Weights of a small mixture-of-experts language model, trained from scratch on English Wikipedia.
Size: width 512, vocabulary 8192.
Experts: 128 experts in each of 15 layers, 6 picks a token, a softmax router.
Training: a variant of Adam for the experts, 1427M tokens, 10888 steps.
Below are experts of layer 13 (counted from 0) of a mixture-of-experts language model. Rows are named router (the router's row for the expert) and show model dimensions 384-447. Each number is 200 + 20 x the weight over its row's rms, rounded and kept within 0 to 999.
After each expert's rows: a language model's description of what the expert responds to. This comes from a sample of Wikipedia text that the model never trained on.

# expert 48
router,219,234,193,191,254,191,171,187,201,203,228,198,196,222,229,209,203,194,169,234,216,215,195,238,192,163,196,209,229,213,188,176,177,204,197,225,199,146,163,204,180,196,177,203,192,194,151,202,203,193,174,185,223,187,201,225,239,165,198,211,190,186,211,192
What it handles: Table cell starts

# expert 50
router,253,201,153,196,188,196,197,200,211,214,211,205,179,205,184,214,203,178,239,186,208,257,207,175,208,218,199,168,212,227,223,226,190,240,188,215,192,241,238,213,173,212,201,238,212,196,188,221,243,207,185,221,172,178,208,185,203,191,192,192,211,210,183,231
What it handles: Spanish and Romance names

# expert 32
router,195,192,212,186,206,209,224,216,195,179,204,199,178,212,198,195,173,217,210,248,197,190,198,177,227,180,211,199,191,227,173,190,212,202,198,195,186,191,214,234,190,213,194,237,192,189,183,189,154,217,182,177,225,200,229,212,175,205,216,220,183,210,238,192
What it handles: Surname endings

# expert 22
router,200,239,177,217,198,187,251,203,213,168,187,207,175,213,197,187,210,175,193,176,179,201,193,197,212,192,204,172,226,176,204,220,183,194,234,177,181,235,198,188,190,184,217,216,229,207,194,180,207,212,203,185,195,198,223,195,205,167,180,186,211,207,183,189
What it handles: Modals and negation

# expert 8
router,244,206,181,227,196,219,226,200,219,174,194,218,225,218,178,219,198,184,211,177,183,171,197,163,233,205,226,218,231,203,199,194,236,213,176,198,205,203,162,202,207,211,173,212,213,220,190,193,203,214,168,175,176,183,173,199,217,210,165,168,164,175,210,174
What it handles: Abbreviations and foreign script

# expert 44
router,209,193,212,192,202,190,174,202,238,167,200,185,203,185,223,213,187,217,214,206,191,194,204,211,192,208,244,236,200,203,217,195,207,195,213,210,198,177,208,188,255,215,184,227,160,232,166,183,204,207,234,218,178,170,204,183,229,217,181,160,210,154,235,191
What it handles: Dates and prepositions

# expert 5
router,183,223,206,173,196,176,203,160,199,194,193,226,205,159,182,210,238,228,197,227,208,156,191,190,196,228,198,179,190,173,216,202,208,203,205,215,203,169,180,208,217,188,188,222,199,175,201,200,201,202,236,185,204,197,172,207,191,195,201,225,207,189,187,209
What it handles: Occupation and rank nouns

# expert 13
router,215,196,186,220,172,208,202,199,192,167,189,215,202,172,176,190,198,240,181,192,211,184,191,205,205,212,176,194,223,222,219,196,215,184,186,197,199,204,185,201,208,181,187,194,198,226,218,196,207,212,240,184,216,233,187,177,223,212,190,170,232,210,210,199
What it handles: Hyphens, quotes, brackets

# expert 27
router,199,199,186,213,228,206,220,213,223,229,208,197,202,197,191,182,163,195,223,195,211,229,216,192,189,200,229,180,217,199,162,185,177,161,220,206,191,216,189,196,170,213,189,190,149,189,205,221,213,194,174,189,180,210,163,191,235,212,184,231,226,196,227,207
What it handles: Infobox list markers

# expert 2
router,213,172,225,205,213,183,210,201,185,182,233,227,210,230,192,242,203,190,185,226,189,172,197,197,216,199,197,188,165,205,208,186,175,246,196,192,190,213,186,212,202,215,214,194,214,188,186,223,190,192,198,191,239,176,191,187,203,225,193,197,161,184,203,224
What it handles: Music list headings

# expert 60
router,206,225,210,192,175,217,193,167,222,201,208,203,164,204,202,222,193,171,182,190,194,183,214,166,195,189,168,194,194,185,201,223,190,180,210,216,215,169,202,213,222,183,194,202,219,228,205,236,191,169,190,211,198,204,192,208,199,199,195,187,186,214,202,189
What it handles: Action verbs and prepositions

# expert 47
router,211,173,170,230,204,185,183,206,222,217,187,208,203,213,237,190,196,213,201,195,220,208,195,179,184,212,236,213,211,228,189,232,199,240,178,189,198,201,204,195,180,186,172,219,195,159,214,211,202,207,207,188,208,192,223,219,208,177,203,216,193,201,221,215
What it handles: Name and word openings

# expert 62
router,183,172,232,209,201,203,214,193,165,190,178,216,195,201,239,178,213,234,216,186,197,189,197,179,170,198,191,179,220,183,176,232,204,185,196,222,229,168,204,196,185,203,181,221,192,199,203,209,247,188,210,205,215,171,192,234,181,168,190,228,224,191,215,201
What it handles: Band personnel credits

# expert 37
router,229,239,169,215,237,221,195,174,220,186,191,201,202,210,195,173,210,210,192,185,188,198,243,166,187,185,185,216,197,195,189,190,188,183,172,182,163,195,196,193,218,194,173,199,196,189,224,186,207,180,219,164,174,219,135,228,201,234,185,181,218,191,209,171
What it handles: Table and list labels

# expert 31
router,174,202,161,225,203,238,194,204,162,200,229,209,172,190,198,194,194,201,192,200,205,183,199,178,224,198,237,186,212,201,192,190,210,211,225,201,192,202,224,213,199,172,170,203,192,208,188,223,175,252,188,213,179,217,221,165,228,213,190,213,161,192,179,212
What it handles: Place-name pieces

# expert 15
router,215,213,218,184,186,187,201,185,219,203,189,218,198,219,196,218,177,185,189,168,184,185,208,165,191,175,190,205,178,183,208,225,224,163,213,225,200,186,197,145,209,163,210,194,213,200,223,209,183,187,161,181,189,201,205,226,181,218,197,187,154,189,220,217
What it handles: Action verbs and stems

# expert 20
router,215,223,196,195,246,217,209,214,199,219,222,185,200,204,223,173,197,189,212,228,210,239,216,172,183,194,202,229,187,216,182,197,188,187,188,182,161,194,212,188,209,211,188,209,193,184,236,162,227,180,194,168,184,224,163,215,207,221,137,180,239,187,217,198
What it handles: Section heading equals

# expert 25
router,194,221,175,221,193,198,197,190,212,211,207,197,178,188,203,214,214,218,205,235,217,167,200,215,170,220,202,183,181,208,203,229,228,197,187,195,189,229,219,185,185,153,173,201,236,200,190,184,228,206,220,199,203,223,204,197,216,218,197,196,175,199,164,190
What it handles: Section heading equals signs

# expert 63
router,183,161,242,195,202,200,195,183,190,200,174,176,229,233,205,193,222,165,207,220,218,212,220,228,222,185,217,208,168,185,191,209,196,160,182,229,210,210,218,209,198,216,173,202,180,187,172,213,204,179,206,193,225,192,205,196,195,205,194,175,231,185,199,190
What it handles: Table cell separators

# expert 57
router,200,199,217,194,211,207,200,206,200,186,200,184,166,214,206,205,169,204,210,152,191,241,220,195,230,187,198,200,180,195,184,186,198,163,210,192,193,213,205,170,209,204,199,196,209,201,194,195,177,158,157,216,195,193,175,206,206,179,186,212,222,177,147,213
What it handles: Sentence-start determiners

# expert 54
router,187,200,175,172,204,228,210,226,165,194,201,192,193,228,197,187,155,218,193,189,184,238,199,225,219,206,207,228,206,210,165,212,211,213,192,179,207,228,209,217,200,234,174,200,192,207,221,233,182,207,199,199,178,189,244,177,216,211,212,215,193,216,185,197
What it handles: Place and taxon name ends

# expert 34
router,200,177,203,212,185,214,184,159,178,208,213,172,212,221,177,204,207,209,212,216,221,180,178,186,228,193,193,174,178,172,202,220,234,189,224,218,181,197,208,222,191,207,182,184,195,197,214,233,193,238,233,194,190,200,198,192,222,225,232,191,192,185,217,169
What it handles: Foreign name syllables

# expert 24
router,196,219,198,208,210,206,223,206,222,171,212,199,197,216,192,198,162,192,206,208,203,157,192,215,217,216,192,240,218,174,213,204,211,233,221,183,195,208,190,179,173,164,206,215,228,198,203,197,154,177,185,173,181,162,183,208,214,184,225,162,209,203,228,160
What it handles: Sentence subjects

# expert 59
router,198,207,228,205,220,190,222,207,213,245,187,224,193,227,222,201,219,167,189,202,200,200,204,205,172,200,178,192,209,197,195,186,194,217,169,208,198,191,217,171,189,172,167,202,217,154,213,207,207,182,227,222,211,192,210,199,205,212,204,205,173,208,186,193
What it handles: Film and music credits

# expert 28
router,203,207,222,204,193,216,183,214,183,308,193,176,221,201,188,202,161,185,225,198,213,181,173,224,195,216,212,186,203,183,218,185,194,181,222,212,195,194,225,194,215,231,234,223,190,189,198,195,208,186,196,205,218,207,207,215,207,209,188,193,231,185,203,213
What it handles: Raw bytes of non-Latin script